config.toml
d_model = 512
normalize_top_k = false
beta2 = 0.99
Below are experts of layer 3 (counted from 0) of a mixture-of-experts language model. Rows are named router (the router's row for the expert), gate (a neuron's input weights, with its number), up (a neuron's input weights, with its number) and show model dimensions 384-511. Each number is 128 + 32 x the weight over its row's rms, rounded and kept within 0 to 255. Numbers have three digits each.
After each expert's rows: a language model's description of what the expert responds to. This comes from a sample of Wikipedia text that the model never trained on.

# expert 4
router:108099122129148081175080136149148186151103091122119113076145174108159163091153138095130089136108131123128166148084166149145173179094138093094089089095128124139139165124153146132149170190090098134155075135108149116070131137116126121084091113114136117080129127110103130124108070145111126152098121155111126160110133163107135109162135144176107144140153137134116104088142181087091144086187
gate0:063169058096092145174151174117104144107177122143104125094135081224043136123150126102089138084120169129135109081142120141073075170142129101109164148105119149092102174116183146064093135124079144094121126142090097065169176177126164124095122054140129108155082143167154137148133072150123129138099096140090126155143141124143055080114078130132105208158173132152159165080138179122123145060147
up0:134106106132106123144124157142087133113155092121127151106093111139129128083144081118091100167105115131119126139074107089113087135134076133141154118133161068136111134105211159123110113135102184115098101124108158120140124175138206104148119141136146118104128167121191107145148127208146126124050137139118163155105135080135102091124090105122124152149157151111158123125157091121143147069139
gate1:118138140154151195156116205083127089118155147130067129084100114143076156142140142085122159077178147050117156097162124123156067100106062148099083099142120129129095169142151128117092159111079143102083116128129111129174138134144122135138075159140065147194158127133145119157081093122142077106122134088149156106124187149177117155141123100109129158172165137103087141112131146122093202116137
up1:067106137132116161125092136153098120112132125114186144138087151120148083136151126130117100069162117200135044110155104093063127108134139091170111155157148142145075145140151106096138056098132161110181106121120138083087173106130104166122145150109160070160106045145071102119120144133070156127175066122113157158114158120069127143133106122121117128177180159153170134147093159146105089107128
gate2:206184118060094093140164095145117132128133188157078127138142152131141083104144118186111126128101138125098108091118116126158096144075167068145102197156132171194098154073149160106100124166145135111140060111092122173089127094133146193143124156125157112097145130101140163145075125121132123099144162171143166100159136142111170159138122167091107111170090143140172106112118111115119079135137
up2:061138086135108130084130124163132100151092107088132162137147101160117157116136168121139198109081133146131113106145134152191133111159079152167113084192119137118153121185171089107131130136124118181169104118160153175140144135190104081146141163082123138159144095137098135183160169169096063122099148128124095119163080121159082137127084166123186131140157148130108108147078062116104198163154
gate3:130065104129136138093134100113141140151090167095164142099099147120177143123113156082199164169140144137191098096177093137125189128149105150101113219175118155159154064151118157208159144131156144136078120107150149095111147100139106158059197169115205099107142131095117142127076099146082144164157114095128055134140130143122191135168108073133142126159149153079123104130113122135081157160135
up3:079195113132069140119101145098150103168115166105115107129092115110105088119157094165127120094098095170168075109089187125143095132115145116151115073077145136116158138130087122083102151125172123118182155122071109136211143140127176126185137062116081147124129141148134133108145185150113134127102146150116157166128119094124113102087092123132098151173166066115089118151132154164175105195140
gate4:140155083118104149113143148107075106178110171162076185126126168084169092179078130140134163097150170158124160170150159175137098173122156123141134121151148166128074073131110142051063124106132130141162129131144112138083155137133100099103197147119114108169117130057125167141098102167145130119118123154102133113153140126125122139138100110105173140153152104172088135152119120111117178166147
up4:129041135167142131138133120112134084125152126092169130118111109144068090091180116105085125136121100113172145134137089099088130069119104081129108159143103100103125111176102090146131134124123162203119141094157154195138138126139193066192105145153157134111152135145111142093104139067139202068206118085187123160096116129099114080101157177121139103074119134100166111148152161105161155121119
gate5:074137158111167088142084144046146109156165147143143141148122114154163109152119090135101110157124147114107159131148134116196069141132135092124185139092165080140079167154145142118154150142136116113094117133122083124169079069194108067154134112116078141117156094134142110114088151175120156182102111221105123088186085113059072133076139145130132130094099112091092152135101133108082123152120
up5:126143144135052139114126127151114107100091087111141125057050102135108203144091162159117150138105114126197099140114115104088102104140075204130114115060115089140145132194151111137145175127205140142157157143132077069132178134162115110134110112113140095135113118104098124180148115129072142120126131093126141119128163116099118114162161151119128106173162172109134077159103125126122064115088
It responds to: Articles and possessives (the, a, his, its) and the descriptive nouns or adjectives after them, such as single, small, north, stream.

# expert 1
router:156111080112130167116128151142115123136113095096105068129190132151094116127150100121134112105148157125132112152076142124143167112130128136134121112120152144076096094156130172140196045162182111130134131110192110125135104109153137103145111165129114106153143171085127175130111110129110078113126183061132091160124106118094126115134105159108126114131084167107123152081155113093176197154128
gate0:150143140144202108198125123112144180138100128112117146129105104121153125152097062129084087114110138110108115138169128161163150219119146142151149152157045131122090105116132141118188125159136097110179126130102134153178189072089166138118188180130067146136103107137179148127154099090122096143079140173126181106057132124084126145133087116158147119131140152133113236076094146157130161153167
up0:110082196136134132136114101158136125103142149150083124148078123125108104150123121123120120186184110158074118142106138097128101086121170102139160177106162161134093133145143167132107147119090147151121120084125114139136047138164112093113126087123214091135054155165117083161185193135136166150107094110125110192146162128159165112114137096136118144105083074132075063161146163131126163094132
gate1:157175127112133138151145152138171140124103172134132151098073133150114176082137135122147114162164131100081171116126163060163132100141032145153051114117118142136059129111095199187201160201117137162138112160089113085099148133133062155127121145107130139112121132094136150148153117111088068167180145115116130170141134160180148146052167144142090150115133187105136117124178126149136148180089
up1:117127185143151168122094141146158162076163113121087119133123116114164149105105115155182112185094145093142135109170137118117115104111067079066088149114166101102119101128143118184158123137136099131162120145086083129108122165124134142100118182148105193083119097126093093203117089141097073112148136178139108138146141142157150194133077123175149160105171131117168029126137142099083104118093
gate2:143080122104134114136127107124124124129161139146181119124126107109079157115120159185143143107160077144227115111152141135044096103135090131137173114113140144145083105124213141135113085170146172099172094107108180083112136139163101120178175141146159166107068112035154124135170117151082115160119114104114103157201130100135096093137142148042107165161146156089122151140138136141108199115100
up2:076140096152103090110117170142128086148138137098157125136116102120133162102142142140083158189084086091057099092157166129168144218076117110119156151092185113126160149194074121099103100095105083149100136236129137112090177127127124121133128089111119099140206113139093149118122136161138190118091046119092133140139160083112108141158142115205032158092117118130163128172103148167141066109157
gate3:114155097143134093122077050127116077144146114163148142178076134153137095121113110141104121161134100135105094154178148117181085126097109096060099122173082105117139121070081112093098121154146121130165151139118081113146139137141157165126108090149116079160087169132152092149106141179190127137151083086058121130099163106162193119120143146158168114137087146128137143131133104128185092143099
up3:150141097128157155135174107128135112166148124150067141111125098134145128122154129185112138091141190073135168112085174091095058147118094144114131124160142124161069194101081157121135162177092131051110109165069153093160145162061147088110139137132119139067124148118102153136102125140112143155104127174180166164099101038138156171153145124099078125186139151081142186115137099058115104117152
gate4:089152091143132116154141112097148098157126117165101119082162104169110109084094110082164117155148106159134135120189120129123108130095198137136155062134130081109147135157152118152126091161142146100103140084145156178173160068132096161136121115092117165113122153081120111132124079142124126135127134180105071139121127134123126069139062121090158081093051118092199107078122132109099089144116
up4:174121128167152103151173140142112144103133141106150111163080194075090097136158138101137109102149139078100120142195088161105140100162138120177123158044055145105146151162133110109091130105146151213122118095178075099152073110129111111111103173145042201145113099129132105107135170160137093159169132122132145134111086090102084147135130118164097147121150117150089169121163108122122093191132
gate5:071108136124108132132078199135152093132118072139107101132131147155153123097117094105110088180092104122158161164170181134189147146122201151044107164131139104163102170159083155160164139158168122139102179151168122129069223198158154126158187139143097066162145128168128097077127083134088122178146127133122136163084135123121163102114121110151195193105118118167110105149135057139130134144076
up5:172132109102166171111160107121189182175127176133197108110100124128149087176166151103137117099132135119116103122158163112091100067147107152178104149098109136147110077065136106099103157157119171127149177172164141111159084149145117090147091074082160189093098128151080130134107140185130072129129149127191161111125109153162125192135121098118171056223104169087129160106144118087121113144087
It responds to: Institution and role nouns like University, director, River, Army, plus final pieces of foreign names and words (Hernánde-z, Atlétic-o).

# expert 6
router:134161171142064163118061138097134154140148115203111171124117151156130079043064110172153139187172078187118094162101179164175124111102089092089118049159118148069163072100146096144154175069140181163096130167161137114142188093126187097104197101102169140128101129161116193151122129095082151142154134133130163132114153119130156143103145097153166146097135078141147112201096086161128117113183
gate0:196136162145137116164187141156123196099130140086112132113115162114100146139117136109109088074154143109149118087105107109139093107120151180167127123148140117106092102153179100127155065120107108146095144081109142186110128136119102147110109159098129095125119139145117097107171125205160132111123131074188167163188115148124079156120089107066112074163124130069122149118086094174123148109207
up0:131109091173144089124055159134141084132110072140122084055187089110177136157090085113040149125141148072145148155154149140145056062082151125138087184058132122141093109184164127083146108109142184142176124126122133066106095119175130109151094134075085141172093133096118091176130157155125100134081170095120089140093106099158173101118106141149127137063147064195105188157115095137123089128160
gate1:181122189112148110162149146158138141140071146134108139166097108132153127173127180124128185089139073058081121125125203107149193136107120123107142169117122218102134139161163098147202143109131158157152158124134149066114127144092133100153109075195184134131171146083093168134089101134200116105091132127140158124128132156070085130109155141158126129139149134097059132146154140146157136120150
up1:149150120152122118169120172197126131092110136128119116103112125104111121119131113105057136118113078061098062129154164198085186157080082168106101142174123180175100156122157108138206161136131093203137196091108146127099154155037128091175069139133152163170136147127087161081142135149176083113101094098122065109131054183094097158107162097141150098084167168095100151108168065146169045149105
gate2:131119145164165143184174125097101147185122131119105184124165121153145117146078150123127138148129099069128105131193164188100117112105161110143093088131138061126112108064133082081129153137154170079153194189084140121112088124142112133142174117149135101133126143073168132128079004112115135096159128102142172135133196123138133093145164144148152068133179182112130144164128099127139141130110
up2:091158108144067025099137140088149146087139201125127085126152112101138131104153126172096155107111158139148174136142128134121135173146165112147096160142142160191146154150095151128106078140114076154084076122123107130155160181127124123132051149139179143132144138142145113119179144114160096137141119145102085104095106078102064114128143137127126167144066079119074100057135184166100094088091
gate3:182138137194198118100128176090152195151052176130138113205135130102132129148104133111127120100134172130158145119124103135174147084170157123110164144087100180130176157152116139133124089081111124085157097114124092133093132111097171116105114093130147109081097156092138115118114139131103122157131141146114179101056146170105145148095117160103092091171095110163120117101125116155197158132117
up3:115166108145081170109115132122185118154123126066124095121140107171208168123106156129167129095153126153203163058093200112138127143126099070108193111130128145136178166120152125162150105143188140131114174078148143153097139119133150104147126100134109123190176129123102105143096112113131153159145106134088134097131137216130126111105138157159120142164154088143121107162145094144118154178053
gate4:111148139085141152164109050102125150151095135123076166148121069185101051125119073149169108181186112128100139096100140081159070179072118192120141137147092107089053121072077126131148149123170215125170138194152132090120120168115086115135156122133138137133089122183164156146101114115167171155092164087115186122136144170143159078114142113159129084138096168124067152151144134123120125157183
up4:105119176125188123145127161099173110064111109124090135146117090144126083078139125150127115108182106085126131129112122111084118142147110130065118206177087164132101089090152177173136179182184208186142124196118124166111073131106104120089161096122115131110096150152182133123130141151168126127101196115064105181204151168130176170144144147157099123128119124123151157164139100086134155164161
gate5:100152186138106157139107134124183089098191080117102143178125070142149095123118102099163099109128082186142158095122136141183178138121092137102151113163139148105123140086110105126086121120146146164130127119115097131130195172093158104128116035106130102098108157124136131140082126102139125135114181153112143151076125170087191061066099093169138088117152089118080063196136108192118112119175
up5:102151125177118121118124144073176131183102154124115140130149137065175114129057111165118102156109125172141131160142080130118100145109157140139204143147188116184076114091138184164154172096109123086115155172113124142063117059064095111140116155177091087153168143133074118087134176087124123100180086098151166051027111142116129090114108080091103074100135149136121128148150143136174131184118
It responds to: Middle fragments of longer words (con-cl-udes, me-mo-ries), line breaks before headings, quote marks, hyphens, and digits starting numbers.

# expert 3
router:104138193169079102099223179080145101093091156106164245115074115058150152188104133121086114147112141125127115148123116091100107111181125160167161207154154106150103161112119162117104177152117075057144122154097137069148097125144104158110100138156108106181134059135104085143151178164171078118095122171127136099121096128111092186103170118081111100124160153082083174217176128120096088107087
gate0:112099149145134121089128129155113157116124140077146151164170149095152167158109130153106097125147161074134110096143171170123160155128092070171129159194096141088144148108056112097112162125084062181135141100143142107078116080118069128109117140163131096094127145118125108111108086120097112133135060137167167116123091160117155160119107118155095188108161083189121106124140161111134143107084
up0:136095123154075116144136102131106142073110178098140108109144130091109132140111132130144085182133113145154097062122132165117107156182070098147127185208103130150110113091111148145132139078133139115114081156151139118177136135145105141110126112131175115166123134115123085148090065119154109124078149117171121154098190110128112206184154116099100107113173147101124157116136102112068096138038
gate1:202095123147121126098123146090190101118141127109123106138099171113215121100147117128178124122109117200140173126136116122117135192057114168136041117119071146149130141073062229117112160179138122086099104141151156124123094089156116168114125140154115095126149102143129093189125138184130117132123177196036105122137158160129115117098163160035178147084141184169140147214134128132150059152136
up1:186142117127167154115159107136145124234121173143129116223133137099152133157211093140162114132134138160023169123116122103113099053132149155145067184145137133150175140164158134099109128164091100141126113114128154043181148099110136146100165180130169165126136111132112148156140163198098117071143092175102105113122111155149125108083155177110131172124126112157108061104137143132111119124136
gate2:151127091170063131128156139113171130134130132102158128157120102137151111140081149136147145070093150139109097129163145104154177125112125157176091138114148148138104112156104144136151115199099046088140127082145106115112105127154131110142160131164061119137092107137113114095118114104102092119094165092138084147156102139145122112142137129109159123123064110109115171156104078091148175118108
up2:140100092147125097127146108100135124136119137106129119201142132138099134124076168098094119124143108113101148104160087101143069087123162133107154135091119071122169138153143110131116145101101091148147133107167163163102194199069130091145144134131154100131132229113173097146124161115182173088191103119121108059083153098121131126098085116083116151109078138101166093100068180181159146162189
gate3:123190133157189103138128141094106116114095139089142174148116129136133074167186126145157102136140138100056163167095086077111147092136091097109163127100154145099138117110169178122149137137114161096100083153178112118133091111151159113083088144079154150153122137103136173118096118189172078117095156116122128149158164165129111088168100179088114142152084118117133175186159111159126161121132
up3:129143166148161075136162153142087133178134158103172151153087179116131039123121135106165115160074083148126170088063029087141179123119082137146104102181127098087164065096116074128138151120147144128091165148133111088150138118135132165088159177144116118095183118124120163089081102134074133120088141184141169160120124132143090038123135203104100137102201106128169139137168143103110110120106
gate4:139061117128089141097131059200121133107158165143158133129084162084198137121097162116084183142149075117106082159128067168144136163123085108174135101075165152118117194069148102129080116098170130130113067093093137162110124176154132135067139136166147150070179107115137120090095076128100146111148125113140078148110116139179122090085089088132110178123100140114135103138079161163106140115189
up4:093159153120121139096141080121148143126146160110077113160116138135100103102234099113111117106142163146092160111108178095106174148158135128153099183087128171124134124109130152133122114123143122172142153052127112126170072175176037116156124134136142096095198182107138089095073170154123119162168112115107117061110096179159103115090123139118132177124083103144103125147154113174192132084127
gate5:114085131117108155191123101122156141175186183146139121155139129120121088145104148074095058169098132153229125108134115103107088118144086061114150108119114137079111207140146176115156106136151145120159195190130159131108129112147183113071162086084097121064076112080157112088101065112127134148117170082055143097170148127137143100115090122123156145144126115122130131145082114134112090134119
up5:116097158102092118138107088049217119096109136065094126114131165110165145134153139162149138090110110098238211129111108194146135154154131137096107136148152125136079164123131106183107099099140155150087100169123096091127200179118114107109123099163153157137170163124113093151110107106138142165133056226152158154108158077151098155118059126104110132133140160060136103132176117147112123125131
It responds to: Numbers, percentages, dashes and pipes inside sports and election tables, plus cell words like Won, Nominated, Votes, MF, DF.

# expert 0
router:072141086117141169179098103099141090167146161116142075181173093237159118122126149145135175133146139130166126115181085094120063120138183148101115156125174111135091125154126122182101124153145147141139132140100170088120196191157140165155162066136112097074153182094186094113106122164090157129149142139117123096128102118178130111117118158082142162123116115134145125097102153124139132122145
gate0:163144181077080134068136160152136110132093095077105199113084104171128153165156143112117157128142124065100078126128120139146179150147125122108121108081158177066124131146109129128108136180136168060147114150101081077177052156115191139118095128134210153128050122147142132188144118120082146111102141125159160118143126118152121154136140118128066131130150053059103093124182165098132128133184
up0:125202100136129121129157140112097119106076126118103151103171081139113143191156155124132172076140149093080102146154128136158156125156151187095096144130156176141141115129144108138104123138160124167125059146157099025189098167137117161121106140164176168083090094092109120126131138102097123145065150130146154145150130121154172131168128151126061147109107077096181065091056199126123149117131
gate1:118140115151120078139095129127083107138128111156108132138123146209118152160092152133078139154161098120163122108134102111122148157143165084136142110167133107117107174073118165138155095137097123138141182142147097120136162120134150097115141081142100080137102169141182081172172076113133131149152093124049114161113137120146143101041076098165199183143149103134175152144125123189148172112173
up1:131124176128128139102132081120128133142116170163158118125083172093165136116130112171186141091084144153094126157174125135173131103129106122135071165057156159110163103168156065138084160103153069146090095129058118127113087118098095121109089142113121132137092165151118143109128176079106123092136144104119155138129113158072151153138179063135103063111092091121114105150132176087087084092101
gate2:148187140116175141177154077129113122148116132114138128064169046145126107150113153131143168182131136112076145120116109147146176082122123126126173079139153130100122154108179132170091131088123117075173124120194080110157116140133190113212145068098142173115177127155166102187090131113133111129191092103125144102159080125199132140144156096081100078172136154118099174112111143078115147125112
up2:013160119125074162110108102129105110123111161116082145107126183140121163129139146107146113157175138110126115135107093116093104171117145142113089136140155135172066186134136125123146122115117146056097137171127120122088126095169131102155077131179101160171201097103182127143126087089139089148141125111095134069187194177147131061147134123062157064166109160139113106095098130096127137096080
gate3:144080133112154153176123115073146108124161155138069115151102118173137102182157074145106110146118165076125086148155088171160205131198091165103085155090208111125124163109139162149146187143132156137117056146109133151200087154119131117124161125069114121177056141054145109135125131109142132109160134137073099155121174113119179115063109142134179133136180152094076114143171090133111082115119
up3:144127175086126124141095144131144182115192177117191147126093142112127117136117177167131177099148081136124177143122162153146153130079099114145099115081149143105104161139118149097153156149117164165093133088088144082115167115143079128133128115150215145079139139132125148178151122180212081153097094088113098146149129158095095124106085124141054124113096128130118129122154125144110097105149
gate4:121128121103122160121088106116089160154126174128036100016151135145119095126189081124117164132141088105170125131092099101084178106090097218115129131118151111161152113126135141137124116103130184137123110083189129104180112123078077108155166190088108170132137127075139150137061125150127113098121144078151059148198145151123104096128162123156128120148174112196110079112143116098126108161177
up4:154116116184153092127132129192086128076131129084102131166158128154088063132148083187142113111142075144132054127106187151171183139161129175080121105100099161144064098132145112109099146089194134165179136094158072153101149151100147132108109187134063150125125152099123088073053117123138140103082137121113049127145127118102100126074108142141171112125151137114111086157129114172208157114120
gate5:118177147105133126153141165105138143176115131056127141099148114122148074199137099126144100126156154112096124096160159175121108063155145167136149125108097153099189146118122080112163171125153073137124142173175146108153107128119088144068141171122149143169119102139061184124118135106092102131193163064138101146121082138170078153194183178101133116150125150152172139072165115095118143169077
up5:189134165135139097143189141142081121179107074098111112099163160153090100131120125118141127192143016153124089092105151114116125068136120110135122118168145140118066132080105104119130166093155133163104192139140154126086180177137183126147171125139112091121109080101135092093114119102079115104164172157164132129133114082136131132148146135132118135150123141165061139081151125143154092136138
It responds to: Digits inside years and numbers (2'0'10, 20'3') and past-tense or -ing verbs in biographies, such as worked, developed, holdings.

# expert 5
router:132123141106137102113157092166086098113167130169088115117131087102104135151094149180167148112092120094162189121138136153112093169090143207137140120114108153166180167103079113119099137061119125094132180139158087194103058093102081168157143115113141127127118161154136151091121136078181125093154066082155129104154180150124103095154119149158103077155131141145134093105107106138170104135056
gate0:131141105093166111127138124157150138200169121135104149112048112159089163134132137123135128128099080141052129120114144071074173158125092156143208107116126063125120188142079169153138135104114123100049159169119149161140099131136131157118142079194157113141097199116140120116124079168117134130108196145119135126131123114148107128105164150085068134120112060131093157162169085099093091184113
up0:071131096178040146103139095110109103178101146119106144089094159173141172211105173175107119110096143125152129130123169140101095132115077125117150123107130125139175149120085108120084117129137156131108066121153139171151144091138081174138113142063174170171122096093164069120143105151199176105158075164131114132160154147155140143109116090171099146118090120168134133152089114133120080102124
gate1:187126126156099127120175141141125129142134163084085184092074165149163128140112095097110100082126176170133097138120147133129184179134133147113118119176117217160113145113082136122136106167105139139095134146160159093097117148091143161147065194178142091165111079129121173104129154154101109184134203166180125166153125149120129200135133110070115130143089150123140146130116114131110152169080
up1:116148145129089144092053100103115140138168171181141058169199094187123124160126182125138163105133105118117121127172125091107153095138122105094135077084109087117125114112129085090131123124099132185113101156101086111148193068107100168125144072060136153154173121161101147087130095103130109140085134134077102138088074115069155128109137158182131143125158148131079092099098115105109143180166
gate2:089181094115134108127140048109080154115091117075119136084168138083091186123143174162127126130050162148129191129091128147138167140089173078129091167139163142200131113171110138116147086088143164126099093095156139126120094104075102132193113141094125157111209158125148125117111134166112161144103096111119143127125208127088144104124092147114136090061130124181170109112163109115117137121107
up2:112180154144077118121104133175194116191136094108086138174137126120121060086131101112137073107105144108135144161089123146112117183094118145153051151157154141151149120151147149142121084132115117109087129102161141127137070110146131104102116102112119149133128135080152116138117080190145133130095095174088130148149162114118163132127114094143141126070140106124100126109175173115105091115172
gate3:085086140093105115076160130147132154082119168198115174099121175128109114094099172175147162094123181132097083164129134111134100102086134149049142086130131071195124092199124093099131142088118100195170131148186122101095126182091080149135113155129147138115130175103145150071128098130131133136065092107138104155082148132081136137102166102145167131098131076166124118152200170174112073121139
up3:067068080104100079104125111125091137100128100180138117094164175115171150076191135103126150085075094102097133153160173122125110110122160161084103131152136103105171077185117149108056173110120149151101140081140103126127105148155099131135159162125163133173167157111065111074081110120100150184092162143174095120120138088091120136187125110149162159125090000179157055118132180083113122113115
gate4:116081155192124136093119104081122181145078141138158126096144212135126136074173139123111128185129100095136148142050067163138118133109131138127087088125137070155106109163148115148156151127170125178035119122109113083095198091126133146105110137198111083173140125114135108140151122138138121091148123107034126093174108100130139088067090183097149174119104101182214134065121068166186113120091
up4:119092127120093073131123077143129060093106138163074126119130177117098046094100173118126126146121141122177098143135101154101153180125163133133118110157188160083137147116121161109142110143136131090199122073107073139081126108131137133126140061157088125085113156132135090138165151057138190089114100134101095098129126138108125156145088099116124078134083086136150109146146125121092126136142
gate5:190160095090103146104158151123160096157164095066154148153125108173108134079041149140151194123166122121147133109062087194098140151130125142091138150150113152133143125156099148134154112134085127129089171123194180147122143134107087133144122161086174126135151224168104160068083124158132126118139121129134119140114098187124056079089112150116172139175130187072132100168096175087167124154086
up5:165098108105104121156138129118186156150096109148139127076136123177149150145133127133075125151110069071145162148202100092107133171137121157122121069120119027131091106103173101080084124157165138109138155152123124179205120114128181092093138143077169148058152186135139174114153122151161213127040156153158099163123118106113172145124122124144131115135047092091152091128123116144111149122092
It responds to: Sentence-initial words after a period or line break (However, In, By, They, It) and section or infobox labels like History, Coordinates.

# expert 2
router:182172110150160132110130116144148151111117133112099107150095155138127086170188126080105110091138138124105099060194223138120159109163106109154144129111095142159157119178124094077121092147117139177118150016115120173147116156089113083135121136145138165173124103122158098144152136155140148129105125115118118149112112146149132157099136092125166133119106133131173163164087107189111128174143
gate0:156097158144183102157132167163168129110116154120203141097115132116170144076159070087116088078091121171095115134072105154115153159097091087076168116069128166092065115134136130109131150141164102163176125132114126067121109149100146112120076126133139099129104116146132168175148140118080138176145152134178123116123104136128123152086144045138113127105162213082114114170150159147198104129167
up0:115112146103140117081106092125118161138115114155180158152088184124105095093081190146121106118088177103142102115058107122114134153160080120124128154107101051075194134055112152124129131160134140137153118116152128074124160144164124140121111149128106113071117136138139134165140161113100167128161082121183154164130105068105107103153163139129064145135072118171154153121137096113114110150113
gate1:141155083192119114091138113106100163101138077155139165105146146101095114163150105128063134131107083115148146123113148107107145131097096081128097074124126082093113186096134126091177115146104125075128123086120089132143117108205143193123154148164096114116113143120107122138166134136076155110117126123063108109115129093099162131119110119087149179115153130134129121164141141150105129155104
up1:150158151138123181096136204115159144146117169071165123190068056145137179169122077144121179122154161118145107125139172105146117165153136136168090191093122060140151158186139054106133105170134182142131143113100125129137079131154063082119159182133114151113092113125111146146130140135147164179124081143147137131138092082162149139107068131133129181142093073101098119199164103195117124146117
gate2:133084138127141180111120159128150132060108138107079115103125156180062127141096115107091114150129107089088132119172071109116106113190119078150159135169083121140140122168168127088117108094206069179155143126119118111120128136163154106091122121134160182135185102136134133176133171206128109117143167114091138116133106169174128146118107076130074111104131115114121190164120149143133121152144
up2:094065182079101118160126084116169074126090139163050095096121140123149154085117121137115126142163172139033132116155071111126094119064091136097119149088141113178130168110158127123107134104118085124194105129104151126117102118122159147133092135152163161103167157106121115144090159165127145185144133059143174144095107157157133136122126117175161142115111138221174135061124175185113081163137
gate3:169118082139112072122171121127151122098063130108111122160108039124161148145150055140093133085099110090105233124179149087193079166116133091106128109074137195129109161134097140073129172136140155153051169119137143197153123156110117124116106123102109150123058096124140129132151070114122141113127071094158085135110122121119122151141158140116139147238154156146100174183144138153063136175071
up3:106142142128098097146155118125114171090086091111166154183157079107125173101176136204078142124147141099094134107146115092113083092098114138107102093118100186161132132182109134142136191095133130206133139112133162125071097159183087099123125083142090159169151128120152087105183118144163108091103106049189147195148148124102127092176116090143118141143121115171127119129077110139126144102132
gate4:147101127096203145178111132118075076120102157100127141090144149155127175135159118106159133077114090124129148127085153105117167180151153095107141149148089091128141134163121117141163140140109082153158105137136170142151138163155220152179133147123137140137168137118192141165136105127062146135161176125130065177057088192166163090093106147125162089160132090163122094058089150158062150095137
up4:126142087118140098089164125099082170101096102101115076106170120115167163094135083133073163126115124132083116141160105088094165058147063080148064127179142167200097146148155141088119154148136158163143110099090136181146140107126118177128177150131129123128135106107135080076173138089108118111209101134109142100144147140130155112083116177139134102114146102177191124108146141154107183112118
gate5:097183149068154131100161136109117131137140121125128156078102143084121152166109125107109108110140195101100117174166134106165126117182127141144174166063171146121175136145149117082143186146124141171130159132113153135143091099138031117105188149203151141111108131126132132158086054124116114104185163113092169139085159132056149090108140144111123074160163072136139109138130159129113175127188
up5:179129165117115125199080111110164167135102183110109126162116109183205062069121106178148168147153100149198085123110112164144108162134158088100119156106135175148118168167089106129134085165088147125134133118163161088137133089163147192065149111096138134101093239113100171105137175101158128154113133132109148068095113111176137190077101130198110171105153161134111132164117135129142108097118
It responds to: List-item dashes at line start, the word of, table pipes in rosters, and pieces of Asian, Thai or Indic names.

# expert 7
router:146084155087179133115176099147102119107150160093205137147099121091118178130151108110111137107101100116071103159116007129110126099153096030115143169156126100121070106091165117108086064104144170149113086188095133124181147093130135129153108213113114138086130097157105127116176146096117177139173143163136139120173116054137153104156082095125098181133133089156102096093181158141097128158096
gate0:081134129155113102105129074132096155173155163178113150143135151163185178059114160105113158104120132134109106129149110171143101096104127136043085126097119149170083140113115078129186132134108200175151072106092140125146153095082129045086117105109164153098094148099102154083152050091098139162097086116133160118095152156111167136160145163152147160175189077081178105105087154112115111026184
up0:088115124146147128103106103149070103126110161151122123126116115151116127099152090122100163131111123174096113122134113125139120137175125098071126136101111127156109159126181117122176123169199207149122116157130158124099145069100094091129119142081141136097078122123126136035146126114083189157154120145131128129125161137110166126109137105157095141142180107074077115096166104164155100096076
gate1:110139125104131137184150071106182083120123146096094141165108129136144111120146109174086049114112120154165131158153138128077150133188138079140102149155114144063099111155131111076081073138189121120146124123125101131198118156164128075132097112166066176094127143130116091148129141081122115145221067173093087145110127062134142168090095096142106121095135138133129149110190126133114086195131
up1:191110127175131125101146160122179151118121131135202084105133169121089065121155142080170084111108070159149137130142143107166092097130109142095167162125157171130133096157133166103089085112145070097135167103123120096102128178098141131137141133094071122148100099181140132121119121166179143150139172118150132161144148120127106110109127109133123102063188130068094143164172159169106097135074
gate2:093129120121102127067177139129090036093090157148149137102087089148099133175158124095158198075122118096115091114151120163083081107120082164167127140081127131068180139169156090067182110124060092085116169119120140146103093155134097125120201124195116149096083109125174147148144103151067122148037123125073073131148069126118120146138088135124126196158162124103158138139076157108091081099103
up2:127006155137132089133111114121091170070102150160186140099122183100149114193103173130083142098105126098118136096155125168130118152083079098160080159115171073115182111203161082108176079083085056112119144080124147064115122100127170140131072149142092102114180141145138156178129106128154125088088076127067074130110142100117077159096124145118138172081127165169127140120113170113158092140114
gate3:123138159180121211053168108147089140112143147048110118159117094140085096131143161138153131068123145123139191137127111154150179131156130126157113159172175115121108118145091113119179169119146118161145125114184099122160088135122169187111081143126144122129169098130124127086115099109081121100162099058111132111131153086130160116100130125083108100126169105136140144148182092144230128100118
up3:103136102124095140151112123141103093137101092121100108120160105102093186183144144116146116238100117117122133126143141077159119101139144157119167133131143090136147099098119105120084122090147109120180143200116089091131150139150146123097137085113142132130155122106152068201117084130141133155092149168106106110167195140105129057143148140165095061113067166180098140116136124129181143138111
gate4:133135156138144126085178119203160168154115163091147216127088131099081122131112151151105059061167136131140137135122107118117122093140084199054122118147098131163151165114129117125114130121095070124126118101083118117148085152093127137154119129151168150172149171088138114166149110133118172117153042107100101103129132141134120141130092105089116055129117086111165097120123139155111107139183
up4:146139126132066058128074105159180134176154145152136123114130161126151103128165123119061099110134131121172152110138108148116127169159129075100180141174100096131073164088091143197126123112067117076138132107150112164102145157144147029140102101123150175122142142118079174086124157093155139150111084151119175094112109118141180129073093100123155127139105092194145134196200131168125118114111
gate5:111070056141139156095044146097123072116096108160098066116130094190174106176127108087154160104118131161159181148125112160107147120149160095202139075139134115147064149102149166199176070135166122133149103132137136119104129090137079025120171154140099140172125071175108116093125126141087161126183082116162090132117085118106097170107094121105134170175124133105125186141107110083140143120087
up5:110097132142162136146139132119144147131183112157128097067154116085146082089157106126144111089133139119104139158116116163133177097196048095175108105068149180089089112121185129106171133151094201144137086149134142105191126110107128097138105177153161154158109156116118121109171079137054122135109122166135140133100117123065144099156100182165099134146118086119119137115128109130161115140209
It responds to: Bare space tokens before numbers or values in infobox fields (Coordinates: 45°), and auxiliaries or function words like be, was, being, then.